From a checkpoint of a small mixture-of-experts model trained on Wikipedia.
Size: width 128, vocabulary 1315, 3.79M parameters.
Training: a variant of Adam for the experts, 259M tokens, 7889 steps.
Below are experts of layer 3 (counted from 0) of a mixture-of-experts language model. Rows are named router (the router's row for the expert), gate (a neuron's input weights, with its number), up (a neuron's input weights, with its number) and show model dimensions 0-127. Each number is 128 + 24 x the weight over its row's rms, rounded and kept within 0 to 255. Numbers have three digits each.
After each expert's rows: "gets" lists some tokens that make up at least twice as much of what it gets as of all text. This comes from a sample of Wikipedia text that the model never trained on. Tokens count by the router's weight.

# expert 7
router:095121157154139158091193137122151117128128122101139090122139078127157151130146088120164127142148111148112152137148122129121149125125140142129125122156143120134167121141146120135147099079176105081157158134122140132117121110124167145118138106105076129136127186152156123112124142105132103186126113141125124183114163124118076082137083124160124124083100154099124121129108128150125172119122
gate0:110096116143135130121111138148136133111120132150146135134164111155160183123138094145093095134100106144087072120147126149109147089162137159094118132137129079166122154111087155105178097131108098111149085164113108111116116139148144147156136109114169094144132154132148130119156131134159145129082129174141174146116152158134110108104112127161162108104120174086147107116133124092125116144118
up0:113124121124122132130092146112122129083074088194108143128149101118127111139102134122109116109139137161111134144139140054151123116135162126149162085110121140110122121075121157143167133080134127113155157140171126126142141080135166163162108117116136100160147167138165161117086115136157148154104116100126111153138132134103134132140121136096118153098098140138124132137109111123174170161110
gets: " the", "b", "and", "est", "st", "it"

# expert 11
router:116138160102124146130163145132195097124098116136129133149144111132089116078156119112122111117126120092155126112142137126173129147138158148123113097174158144145131119124131126147120157093157096075133168151125132150132130114133144146102112142088120166143143168145126171118141177094155136125134106127143093133140113146136063107163078087103106136109158122098132131086109133147092118131166
gate0:112130124129116149154109098159163119114098116143119144142153128116136124155153127154119103143125107154100136097111101127134125086190126115104096126146107140171131150108120183106148130119090109110114138153190135139109140134133142148111131095109097110172113098158176141120151138149161128144140172163129143185133118153106118145102070132160087136120123153082143125076161136148113115140103
up0:115174138103158118154130131057109139092085111174105155126136097093128190130130116127121144109145108140141153121109134090133118142176133117151129095134122128113121110131146169146163177117110134173116149155164134067160155151123151146103145136148140106154134090126125157136090094148122138161119149113150126127176108143089117095133101127106151157146106140149108152114109143112119116135100
gets: "ed", "p", "d", "l", "1", "2"

# expert 12
router:122157105109122175136166123107168123148122136108137115133147094121122139134131113119154112102116084119138159136138177133164090134130124150120107079165133114128146109153130106149135147105127120109135147175125093103159100140151155097119080116111094147157130160152163128104108148119151099167167122109125096148077167132139089102199126140132130158109117143112158107091130125124082145127159
gate0:091154156124129113111116111139133144140121091105110149152119117136147167136118136133145142169097118150103126176124117146067126082115140156121118121148092148164123151109114183088142145138092126135165117166156135135065118139128119161140102111137144141204138166126129081134140126137145108117071111176147117130124139115140116125120143168157110111124127135093175142121147141092124151150122
up0:080101109114124137149115170089110122137057113163059142146113119111088145143093133113156154158165134121105137073132095093145105090143137123132152092127136143148107138102110128121147162071149115124136130111171125086129147092115160152168149121117140084152111104109133137158116154124136109100115132128124157131154118126097129125109097102126127137089116148119111134107100088118149119116111
gets: " |", ".", ",", ";", "|", " s"

# expert 5
router:107144120152121119106145105087142096132136136156155147145141065139106128146136125126117105118112117101133127111137135168172081099123109174098145122199141122186155116154134058128159144083131112087139162127121121127155119118153123125127128119113081145124147164137184122114118164090104105163117098130122125132091150115142111088169098120148125141105122116109140124106123118139117128160112
gate0:076107106124129181126093118120136152099093135114157131138143105142160148111128146163117097164108132144093162132057142166062116082123142154123138138126117135167135144132100150099150119164093091101175097164124090146106132126124127124128113128096130137151129137140153128152135119116177117128105160152138137117098113099110107120129108139156127091124136127097143142065148132129139092150121
up0:098091129103121157170103147105131151108133107151114155143107128141096123135126130147130149130117105139118167091125096081141104114162127126150171102136108164115149151119127203111130140121122099118150148164178139105157140141137152182108150090131173141167126114144119149179084120129159120137120137140106126128127125157086128142142107143082120159109103168122115099110117117146169140175123
gets: " m", " f", " s", " c", " l", " b"

# expert 4
router:107136101146131142097157126105174100131119122118152095135123114132101171143133128120134122118119127120114088147129137143176115139134139187108117131171148097145118111168120084171151164085161123082122151131116097110153098092156135123073080119110094127106137133126168138126148178093103139183158129119134103156090147117148125103146145133137136129077124105106147111141140113109093141149121
gate0:087134113125111174138169078120141114113099149107128108162160121134141163110134136133121138116123139140082144146110131178097141108158138148098107134174094167179150145134100149155152140140080102119177142146117107107102113175153122126119124164122092130142119115097161144145152143126136132155117131127150134113121109123129108129120077097188107125086109142088174143105131097126141118161111
up0:115117119095113139153122117122125122122137154140085150147142125101082152120125123160144167125165100141104167143125136105115112142150141095131148113171091163102136149124095165140125131109106095169161118132168115089121152144123138190165164078113156139161135108125139167157109132126152148133086106134117108132142127152088116146154113129074141164109122178121127125115107101149174135156154
gets: "\n", "|", " C", "-", " D", " c"

# expert 8
router:113171136075122168099126156125151138086094153150154112116141092116118126121153115105170105101129113118139149130169138130147112121084118145115092097157132135145103114173127130131146110112159121126146146165141130106153113150168154094106128099068093119175159156140166155134104127140134118147154112101116130157126152121096116101139122091126084170079084123100144113099106123116108139148134
gate0:092162116121125121137085088108120141088097168180156120132122141138153158091123126133158103143091112081103130126121105123080101088130103137061111139112118109164110149129116159113131127129100109131179117172165157136149098150169136135126109157104107123155164144122132131140128136174123153110140135126140161099134162147092127150106119136151124138123108138076154127119129154074119110121114
up0:087160117106111120200103157095135093101097102154110091125115108102078137129146114106158148112117129131108171128103104095138091114128140131107130102127174123133120119104152135120135128126149125153148133133183107103174138132130147147149155139118187094159131088113132167131091141129127147098163131089101107121155136130061134119146120120072120154110098149126113114099135134120127135124119
gets: " B", " P", " S", " F", "or", "s"

# expert 2
router:120151128129136148132104174108149136158092152124158106092128138130103152118176121105175078116117122099144155145162131135127076088115139119153112082130100149158128086133165121158149134106105109102129139111155096139150118161163140117172111136133139157143165143133169144117106150120134102151120103070123108116126149103130105099146134105128095095074129113108136137088180130128099149123141
gate0:091140117135144155142120092125132145100155135158127143132137142137132172133155112130157100161133093119110130147127145117092108100135080153117099134147110140138106173106145164138158141133106102142125091162175135094095099139144172108110084122122114122203113159127138138145157125134145156142098115188163155161139135135092108142116097111148124079129118151097137145114189114104140121127124
up0:135110161132115135151101182101125116084078124156086106106121140109120113147153138145118143109148129122115153148105102099142116112166107133136146114150137189138148128098124142141159121148101115125115133122165114109151147121148134180110154086118182118185109122159128133180092136174182112114133129102095078138125128134067129111139107124094121128119119126139090142109093134125149143141119
gets: "er", ")", "am", " l", " and", "h"

# expert 15
router:120151109140136197143142135152170142134110134139152102156129127137112173154125100129148091106087125128112118112167161095157102119100149154114086130141130101132116109137105123147100149088161122100127144157168134133137105157145124084142119135081092145154155152146146172134113136129129090148152132134092087151125181134115097116162119084120126125117084119127087115128110151103084125160121
gate0:126135125105131162106134082144098131110129150123154156152142102119126162149138104156129072171119097133088111143133104156117150090167115156121135136157089141141138177155141158100123108141101097112158109148157101094089106144146147129126110099131122126155143167132128131179147145166141108110056114151122152135145167120111095128128116131143142109112108134081174148108114151088136098132119
up0:122135145118114104151099134098147136088087096149094163143134139133099109100124155149134144119135107129144184116140112092115107121161176122130147091111140184172111111072149142162134114101164126158129161163147124136166138124140137164114153121119140102151107122116129149128102143130160179135112157097138120144154108152072165125141127168106106167139095113126137120131153129153174145159124
gets: ":", " a", " the", " in", ".", ","

# expert 9
router:143140108134103140117164144109188101099115139136138119144130124125111125137164143128167066145140115138157104150142177134109107109126150155123119116141126126162114115181114116150135129124181159086130110121129074107154113119157116127105077141100094156122140149122158119140162126124122097163150148084142085158108140114146111091152170143131147100093139117111125125110114094098090146140180
gate0:119122107172119120101113108138109131072136138173116110152148135153097160141132129122108149173123117160098121119116119147118111112140093139098150120138141135161123183148111156083136152133082125131151097160161107130089124128149129152149160167162124122179122122146134082122138141153152172123092115156145153146114177160101115134094111171161140105078112161101130131137127101099129124137103
up0:105144147117121179169114160103132123104101105168077151154135109138118131144114134164127132094123120141137157126127090116123122172171124118139149097159132144134119124078137169154128126082135104161143160134175117112107177139136152164143156112121123105162147123117126166168121116124119136103117111128085148138162131138102107126148086095119114180121126184111084129095109124143141172134114
gets: "\n", "y", "ist", "0", "7", "6"

# expert 13
router:130140149125128136109196125106144111139142126138147133130153118141115132135148079124138119120148098092109127114158132144185085121115150192127098106194105123184152113106110092138131140110126143112119138134145127131159088157135179114150118137115139169164136130139152124117109179116125125124137105130096144155118186112137065122149142088159109164110122141113134122133145107098111164134105
gate0:116108092124138129108085101117128133096123168156110153145148167157122172133113109114117103187124122112092124137148102147128121110164111150121087116137089134145140177098112122108128111110121093124149107152153107112139086157190141101109093120115131125163113136129136118163112160138150139117141084113137148142146160146131129146116107145197101067153125176098145141118153125100130107119108
up0:127117118088129156193144151089131135121114072170099156134145105127086103155108139151114152118141123111112182087106092141130104128145152124117141087127161119154149122113096146137115148131149158139124134152151109106149160125116159165124190127150164094140127118122142143148102135112170123105109157132112130154117134171073130103122131122086141167120127155149095161122095123155156119151144
gets: "9", " of", "0", "ot", "8", "p"

# expert 3
router:105111122094144165112123136133137117096073126132142117148116106142125163132098125139168083111140126125143149143120166145150099087133123132142128099172150129141163132113149109118115187079109101088144163152125146128163095087133118144136087091105126116152145140137150093119114153108118075157149125122102137152089139106134061099128110129160117151095140147105139135124110080113085128146143
gate17:116159133057135162129119106098138108110097147152117148130099131094137202134149102133144118107143121156135135135122131129150120121100114137131148104113132167181134115137185124137129152106139153091124127128099111109130136142179157096117099128093109092171170113101126171163096152142102138138129143109127148102127117081153087121121143067105100106130131138115120151107133101103151102145128
up17:154112100166144121092123125134116124149170069145149129124156134162094104134124125104141131158122109102151117099137136148136132101109141123103106112153134083119150149136108101106122141149165097158111144137114149161135120117098121158123097108149135177121106158126161099103128166103087076113152097139128137168084169121089117079122125161138128127127111138096138110098136173151101187144108
gets: " ", " and", " of", "al", " in", " on"

# expert 6
router:101143145148116170134139143107136110134121109126152153083147076107098184128126141123134128160148090099166120110133148150193127104135121157124106083129138129112108119119152113149124096083145154105111169159122093124140103114152180087132099137121125143124112141106168131096139164141111109153165116110108102120130140133142091097127105109152111148101078133119130124092126078136080150129115
gate0:104119092168116137114098095114121140099097155115122156120136130136137156153103136168109147162098093145112118114104118100126139086120101167154122139118125119169096165116097144099186116124108108096162138138201115105079112150134083132116106120132120134139105123136163148164131104126176145129103132153141143124092133116158107115121102117158094111128110154086150117106162105087105120139101
up0:136131116111138163148125161112161120124099092176094112122126137126112175101117105112128138105159113128105157128105101164147120158109137132102097118112145123105143138121149160118169146124142086112135147121182160104123151118110141164149156090137184127166120140119127166138096173111139140134132126135080131155124134116014140134139162115096142141106107132123124143139137140139147127144150
gets: "ed", "s", "ing", "==", "es", "ers"

# expert 14
router:109166115114126176098155111055126154129129110167140127171155102170123142137127100099162118157142128097168132138124164159164104140141101149143106103142143148133130117171149126132152142140149123097145104163130111095121147133114093129115081137080134174162142133141160114095081140104106143180113128112140123137080134124146090088150115103132124138107139136113155113128144119156098150127141
gate0:106115139155128138116103076145133120081101145147154118144101129153120140132122112176134117144118131123073134181117109144112098101125126126105114158135078129177105173116122128121143137161137095155121106163174100142104071161157143113107111132152091122154111137140137149158161117153144123164120121148122129165128160150148132122104111147174137093099121140075157158124169102095117115118118
up0:126159125117120127161092161116126135127104062157100142127170088096108144133110112106109188142162103123100155117145119095179112160138122134136159126157156144110159130091143114108129134119120106135138159177188102112140162102130156143088124106115140135149125120120124148152096143122127151125116102140122099161156159122101121124134136134090132200146120160143099165125121095117141138155104
gets: "us", "m", "-", "in", "k", "–"

# expert 0
router:104142096063159162129137133123181115147131176139171083139122140111099154124138110114147105090083114113132131126167148124168105133116166149147123091135142123124144116138157145168135138090115126117123157145141112089168116166139126131144130112108101153100130145140164120140130183106132090142154110126115076141102139123194084101149105096119117124133129114129119105118121149130075118132122
gate17:109179153079098177136137136104118142104106142120148126132125140088118168121146086103151115140143110155152108137140099133124110124121136131127124129108084149153097122115154167167120135107162113146131140182126096086108140134145169054115126096089121107167125123105122155145119094142163155120140143090126128116136091124131119135131144106103114187105085130076132128095106148141124108138131
up17:143113130147139099124161139125162141152118136150123130118121137151098129179141136112138124129113097093130152119171161110148138134094115106094098118130144126109149089168117109089146133128132136111078148150130150160159103116155116172127103098152152191106119148128153128078122185129088089133159100130138116169088166107140125098123136144114085072132151113106138134131150114133113172156128
gets: " was", " to", ")", ":", " is", ";"

# expert 1
router:127156137119141171109147171108173128113084149127124083142108098118107131160120129112168120114150078097128111112127151130150133116102120136128123124132107167161111129127112117132140130070142137105116142152149132135148087137150137089119122105084122139132164167147170139088132161116143088141125145136147135118088121135139087097196084113125111152113108092094144137107081096104093152153124
gate17:138153131071135177147109145078135147098108158112115122120078134099118161085153094114154102112129111131145146149129120120128116117140116170106139125104144191160139112108144165159157119115141119137126122144131107079096149140165153063143138107105115101159158101126128178160120133159131154147148161122153139088138103124144102127155140104089097094133098124100130130097122119111145128125125
up17:105111131172124113112147128152132110155146110153142129128155130155160119139127121113130162142125076106163127094124186116145160145078130077089109133133124107110121150125134087111110148116163105118130140115116133173148110115135146168078079129149162154110096145113155120079142158098101108111146073141133127163105188086138121105116122147128126153102142119120124126129142166144096140160142
gets: " ", "o", "e", "u", "z", "ol"